python train.py --d_shared_expert=64 --router_bias=true --lr_router=0.000883 --norm_place="pre" --optimizer="muon_variant"
Below are experts of layer 4 (counted from 0) of a mixture-of-experts language model. Rows are named router (the router's row for the expert), gate (a neuron's input weights, with its number), up (a neuron's input weights, with its number), down (a neuron's output weights, with its number) and show model dimensions 0-191. Each number is 500 + 40 x the weight over its row's rms, rounded and kept within 0 to 999. Numbers have three digits each.
After each expert's rows: a language model's description of what the expert responds to; "comes before" lists some tokens at least twice as common just after its tokens as in all text. This comes from a sample of Wikipedia text that the model never trained on. Tokens count by the router's weight.

# expert 26
router:439498492460510473515528513538435534565401463554535480454526464501601447525504487522482559445432540566462512546508537475459566546499526524515487477488470447478509480444427514463536550540482436463534475453465539514495517438523461531456535455538540464461451488478483464519528544446507554468494573529567568429471539517480561468438453462521520449530455560544557434520450439487468479459521538576525485572543447455475514524520546466431516540441524495470538535566497522550491563455471527532539516467507449516514516539502520529572480489516520566509495447544481518512560482495495459448
gate0:490484516512479514479538529529493483518440513571526561442491474559559491589511531517519438471502465473453433496531528425551555512472480514495526467441561509504511529432460529433563549521492541563534470449465476611502552558496520450481501544458520473534461457483474523491518411483500484479551544525479514408495539476591557520470529568490471492534463524513543470519477501510500452494464504538509494506467501514499502497507462593504514530482415523484453463564405424523512512557511456500558483489485456456587539445534481424485422466507546496430503555464543529457585496517521536514
up0:500501477462491511533491430441533470484497532502514543476471523506528488498519471416527559556545546480442548462459514534565524477540441478521497501495523490498460571478438533462443476516504498428501464529454473501504553450466444559578497544547493487442503526532558433467571504513522504518474408508510527509507475461422495500442464469547507527512444470520514527446523451492437623466515492495514481463547533565420516491567539501479520530482478431467513503511502547514461420433530461432588400549519479431493457524478440533504525541528515436529513435503456579445465499543506469485
down0:541445557517481464466496436498452517531474462495541522532479501516499432494490498483467463506498457557527393444492542498514494506466511492511455438499524561460520549499512514485492510508568539512453555502520512451588491510482506546508492452473504529429498513556527528494490534498529503407530491496477504472509467467458514551525623481474439491523513533503488480496531432471443497499553515551493567450486516507462470498499433509533380544517417511521547458444457509399513618415574509508523502523529494521515505493550528499555521477449537588426568509516483604447490534486454474449
It responds to: Closing brackets and separators. Closing parentheses after years or numbers, table pipes, periods, colons and commas closing citations, as in (1957), (age 61), pp 41–65.
comes before: "\n", " ", " |", " The", " \"", " He"

# expert 50
router:485519519431477427550522532583417545569421490533519496479599447450538464517510489554497578426467500541474499539505520448455510522489502552539463490463472481453482466477486491426542561504523469446525503419413536524490530487508513567444515479516543473495500512468465454523551496464493551481523534551541557486461572548473514477450439444499535439544509544561530453524457427497488531487525546551517488550549473474466541542499548489460482493449520469476565506570556511516451517438486477498504526503496418501522540543483467552542435494547501505513557439589483539527568529494490469447
gate1:502479507558483512520435520477445493469486517394503420479515443444417550488570557483502506426424528489523517489563457481441512465529475500425464524486517546506493500455493495476516455524510508521509493469541438455460529498533536551429522474573482464455553507430498469542449578541518453443484567467458507468522531540472464516399512526479545505486487493562495420490473533483544495460487578452506500535489481439511485488498505527488471510472493401483567573502518526460545472491494459477497497553474508574504514490446510529426498620472545523493501495442448586552510559565525487502
up1:499540447463487465511500563559573483439504430425512488543466444521474526483550527464515492513553508428518500539541512471530506542518413484503505473476520487493565448521501521543506431426498464535521539455564566505515532494498451467532465518494529438513394494479518536533483503495517447517476527493544454483574505508485508502464510543446525528464546567456517508447505489549472489518475531548499485538456532538475475510447415490370477487457505534509511445420464524524492482473509539517557530546532496573488558512573534464577503568446473596501512520524525583527551599431488504532
down1:515461574484474525515517508454521561459498536546528483467454479565454526560492425485456426448456487535492446434475551511531405507470491515461461511462416512562571450476489503538501441520432501449512483501480469512438553452525512501504477457502528513550514512438460543564478614472553572501529526489524606577494495474511508482492492421543490540392507523558466471538546426490516495505477500501479518516529450556548540444498491477513496472462500521436530508541523524449490489511457577376455493500543522475498560499484456471451499447525548547499545537479509487455527457527500509509
It responds to: As and closing parens. The word as in as far as or as much as, closing parentheses after dates or translations, and endings like -ers, -and.
comes before: " |", "\n", " a", " well", "h", " is"

# expert 63
router:423536531498480457539517507525445526550441471579515441467552439471561468513523464544475551442502536569478573530519533480444534554472563531583478467442444457483543475469488531446562557568473440458515483480497525542517547464496528552469497476509536432480491465448531456505514535432481540452548551485543531443484556523512526455477485459518504423510513572511556431509455451497486533488530555558475441531548477481475522516487552440448476486437522488463493551512521499533452576426458474520543539451507415545487550548522510532559449487519531570505527470566468521512532501497495488461
gate1:483506493532462564494508525487494547439552414534534451547471519458425444472541514608561477437552619507537535515526494476462501499496518514531513493549448534501550524449535472496521528574509491535537539501527379455525442442494537564494509517527473487440496513533563508479472556530542433474498570488518530552515521530549534500451561549495510464442479506480471459475496451458540517482588542512466492482545444538497500483461559465529505454468453549492527439523471490488452518497550448510464530572530484541502519538462566520466472526550484632480500521471438563528508538535493483478
up1:484527463507496558439538548537534512498415489544441469487531478565402447435466437508539516485514566415452516519482547509576525541430485469509526495514406505457567502484471470451543461534470483559575477493542491505539518496453516447529482486486599476512475495502499504481461455541485464473484528481523476461594504492483530519461524511435486585434534562499558497445491553534541479556473512499497442536476514518473448497480514523492526512442502494446442434460473530521493525480580510518501452536563503532474538527474490481512423506421514495511488558444472585608572489463518511529
down1:497508439498497509539503526486534517499556504550491533431438579502567496509518460499551460522438482510511526482480500488505449464491487502390495416587468544594512545536521561524523444482469526460557452569551507511479494494468597492543517521552408482525495442492565449549494591450535455547472456513486540498501538505489492514414574541476500539404533521552499480559520548550516453495501478548492559516439473539565533450559500518568504506419532489480524481492506477457502527494430505479501438486554557550507514459499520534480546430484463482477571480520473465478479482515551545476
It responds to: Table cell pipes. Pipe separators between cells in wiki tables of sports stats, election results and draft lists, plus section heading markers ==.
comes before: " ", "\n", " —", " +", " MPC", " N"

# expert 2
router:456517503479471453510492555556406525554414505560541448450530473499531471536487449558515567471467554553450515549491515476428533581498539529551453460447445461478485476490435497451512529547504457485550491473443536529518531462493494528469544474487576461477498488480473464534516566389509592467544507532561537486453547527499518468483473473533574450505470510563512457480429454460491508465509525544490464555523463415499512505481532438449493524419542480473517528519546521537430555395470526505511502484490426507499557521491497536522444490500549551515524456588498499494529522498503464444
gate0:486488488454445485497564486503524510480451486575554549441443513573510459507450492506538529518486472510432541482532531529547542527480493537501509490465500528507512464472482483523466532477546511464593456498502476512521531462544473539491494583510406474507461508387427544491522507454417576482541531525433480466472496500565516399581517511571484490479461561452549458463459425521522438516492520524521569458437483476549485530522424493480540536520434441494508538498491470515477547520572418511484455530535492516494560492555534412498468524514545500457579513533496507518547542503409504521
up0:495497516511541526520474437487534469512497490477556550535419449581494522533418476471439572490505541467458492517487469482548542491557510441527600483520485494507449524540469469446468490547558460457475502521404539478529572501494431497563538532502463563456504512557452453523575499415568588518536495545476470518540517469509512550438488517448495476480508533507461534506500452470427550562422439465520519482486452580490459517485479464523485452524517503490482401526512533491483477551529471514616467487518467467497500508597444525531465489511472435475479521521565541450546506512526484476
down0:494497470589523561467539549480464472432452519526533564469513523528441489511571500451453506467515496466482428468470533476526510473514526457547494453468510473509507513486494542492511531516512449593550530538504534432423464392479546452501546526503485496442429509551449526554549430563499493538491434402508520491419560505457546528506559494507537442527486494533552502533526526476536525453480530490470554477485537568429494521554528474357465473467430518492523442481495520472447448419520462492521522562494505451496483531534481487448491553540499503572449507524457468488464457503527503484
It responds to: Prepositions after nouns. Prepositions like of, in, for, during, since, by right after a noun phrase, as in millions of, acclaim for, roofs of.
comes before: " the", " a", " his", " their", " its", " an"

# expert 38
router:454556492489514450529496538532432529537435498546523471492522437485602446544529473561512596461476541556482513527518534498439515526507517541553494453426423461482494471487466483470511548579488452455545495470474547526533503457516475493485520463512584451447489477460471436522518525445492545498543550554553551424455534550503526493462492434531504468511438507559559463539446419489503502529488542544525448549555455462482495534473546452429505544430538451456526539565526540553428515465468533512542572465545470560512554508468522539550451495524500529511506447539491509492525540535481464449
gate0:513527556470499468461486442520572475508490502489518421486469467517561519505550556558504522473463539583499471447497598514517499506512454513405505468454558500468380476459462579447439511510480577494584509462530503526533513532503487457482496533465468487489501450501473529543500506468426497494445534574491530493516454529486561536495538492515483493562585538559550522436501422607483518546502478472497480504479517470477508514569501547452551472559506526444492507535471514552452483517524440488440522513502422515516570569468482504446446455510543518476531551447507553488530558522444527557
up0:551427439466499544453509500504507499514529551442490481446460454540515497466534565547453544515511527568479485478477483537534458454529502467499510472526463518478504512491476529485428468525460507476482527499485484478517545486460410494527443547518485526489511493500517538525523550493490474494411459591546533550545482434434531517505506463607482465505540544459520507454536459477454535423541437436526539432531547546526460515445508537473552456466510466469429511567617549553470424592555449475561473510455484507476460511522479572480490491482459463522509438529515547507459514553457586560
down0:538439508494513478459497475595436503435436478535558507466516446429548447508523525532464513541418540516544507528502581401497434472510544516466540437574526454549460529451492465522529476492464498484513540522520564525484518470517428499503434466450487531458548478488503539529510471498529457514507460555470451495559518460464564453483568515446530485486514487510614517450577416475449483545466482472502505464505515458472513520455528518542477603540487508554460510565505499503446556541500552526465522535466522430495490470531447584489449446451478469461524499559499552479482440481527523486
It responds to: List dashes and on. Hyphen bullets starting lines in infobox-like lists, table pipes, and the word on, especially went on to or impact on.
comes before: " ", "\n", " The", " In", " B", " He"

# expert 9
router:470516503442478472557540553520457557559438458568520464423538479459578447538508470558472570449468511554498502552482540500450498551503538532549449466436466462457510451458436500425548553530518465455534526475462559532557530455475500535446547465511571468449472478466518464507498552413486546463539533523534573428463566562504505472444457451526552480538488508555533424527456426470486469464513524546529460557534453466516505516483561447459487509458521468448543544538529560544439528470441519500521539482508459518488547535463514526541462515522542524497500446528479499514529556483509491453
gate0:538465507487488504539592507533499552547447485402537488428428512484557449570482545541564465505528462473546469465587527564520533509526478533494521522518550493505540501414436506416491513442506526482506495514516535547521478494495461522537397549464543472560424447444449484509530545475392502480500513567491551476524531511548477489520497526491491472550480574464546514569467495513527526445441544485509495453488590456555488452412458512414543538541509463469476467489417506548513502481530471472487463470441459510560511504468453490526473567487507526475497522462456446472500515498468537484
up0:500537566465526507445489513472578544489494490421501531467435471529469480495519548442495534454497488453417529528526498508535536453495485504516578545485468483423383538433498439497458492513524503442543509455423508576599550512453488492562500560503530530516503490526569419502587479520492575514487460507513467529477526504429480454507491409476520452555527540486508472504426476480527542497532530490475422501491553545547477523527431522556561454473461512433515486487573516541481512489544438477493431488534540442540484508535435534525457523512460514470512448487489511452553553542530496537
down0:507463546517519533506540468536489446489449522543417506537522515505487454582501477488454469482452535450518484533465541584478493532477521543550425514545429451488445407502559467538542426548587503521469480499484594474569560514489497453448503459514396542509478468465436545466522511527504528424530534437522517444482519550458509543509512524498394519461545467549505496470548488497510485488504462416442506490501543535537485484433455525446505505518441524539487481554458557503486488543407486501512472493410536466530478455459451488486523519542492490574536528497534449485534538457465482444
It responds to: Quote and line openings. Opening quotation marks after a speech verb, plus sentence-final periods and line breaks that start new lines or list items.
comes before: "\n", "==", " The", "The", "In", "==="

# expert 18
router:455514508466533425523496528538478523555450463561522427487517441487578448498524465554461581444482496547498550543503551518481522530502562544544484471461441471477548450494499481469488524553500462499494510454462527507538519468484523538436528467521585454473503503452499404555517517471509531479553551564565557470449546607507508493489450440511544496531487520539524494489436445500462514477511564557491492581537443450488492495489547457437449534407518481465592559559514494516472544433436525499510529482500417518488548541492462539552476475540516556551534491586494496519512489506495461469
gate0:490549452449522517576481438570480499546463565498529536477475515519546459535518519526455497537445443488493439381541542561502565472459533499507475445481488563512529457502547542495462451460469499525446467487490483545504495474477470484532510467501466493526550482444494494590575545495455570518543483505480515498540490449454536526468499522488489423524523612442497484517416504500525457509511512511523522502471511514538572507424505531506544502520463448420500470406472532505526478426546508519479414506500403588489522492481458439456505514502505466598522578562494440525560513496514496504
up0:479508498461513471512504445487493486469522500516463558489461496568507554488512467430465562513466546447470550520497479493521510486521544380518528487521469532520483460466468437483432490544503527392439489494506492440507590554524468516512480504509549466510540500572513462546574482563458504540448442473530459633562458467431535468441488495500457521536483557505463438487504479551459523501515518515580479415488599536469461549529467529528527429451474466506562518549577488476476531474515500497448516522534502526577488509509464548535503539508546464505429489528459505457460548463462430517
down0:513439511484437531436465428484479564526410498507513518550444452474424491476503500519516485526491533553539443587504536470512510521549530456419467506524479490585478551487517479459518578489518549501442525503551581479487459505395550465497450427449480536447464527416437453514507529477519501523461460461477520424535524473527561399516620427533520525511522552503558476531534506568497502532462443460526511454484499514530444507542469500485522519515471535472463456491506538543445424461499494452498506505496448526465553530491541566456528465453456522540520524482479510550495499530520453485
It responds to: Locative prepositions. Prepositions such as in, at, on, during, under, especially "at" before opponent names in sports schedule tables.
comes before: " the", " ", " a", " his", " this", "t"

# expert 7
router:428533488485490467546520531513427570565431497520534493431529481504545470500465429560476553456467518547487513508495512442447549562503515564534455415446494440493531456492443446437536544516505480486490525471488551502491529474503481497452506494521543461456478502462521461541504536438471567449560553500593510455472587535521513469474443451527592452526470515555509477505441450459441506501541520534527468559538486451527524585470536427444485501406517479425520508536505512508465535406454521531489539429482479499500577524483490535584474487520526517522495454551493513490538509516497495438
gate0:458530545510498504490492494501505529560575544444546518459432475522495468531484543500518496503483495494427478432546540526537570484543465577453493493475506469517525425453412526455435616466524509439524509488483502471515459424533465522528478598491486535505494458456437513547540512486481514528528529516492497417520510530523498494568502505495525473487485606520508463473463470511515430468486509590545545490426485465442541558528489518457486451527493454459490458510441497556526427547488467431508514435527471585552566507516511462481498506433460537433596492452513467462549461554480517520
up0:538463513500500504542440454476566535495576495532552497551463480529519503501497576514492535499517512469455568526397459476558456561503544466498487539484468532462360534512530432539437467505515538463467564501401535496541541461489507521526513578539493541516569481560541431501533453476582526498487469569486469514483453450528534497517493516501480477517481448469422492446473483527506490455502492511541481481426499525505500518434522469515543433456498556497565380546573459549473477546562529516491461503514526486503527497542449448505437520504494484469496473466528554500497580515489417533
down0:553424508489515544487456510539474491506468537426508496533435510515445508476505523473431453549427466457524466426441492453438412545414508549510469455524520500589467444466512507458459485530467523559490550554427437410501543471481529553510503537551437534430453481522588514468503516473584517484543507454489526509507489459557481458477627444488511508477469546471518482455554496517463485475518539523493532524526517551463545542509437451507454558564501504481531450514425466486448567465564547471498511504551548489478443472487509435506548435494488456459519501506493492481506519494462516490
It responds to: Of and field punctuation. The preposition of after nouns (Regiment of Foot, Image of), plus colons, equals signs, commas and and in infobox lists.
comes before: " the", " a", " C", " S", " P", " L"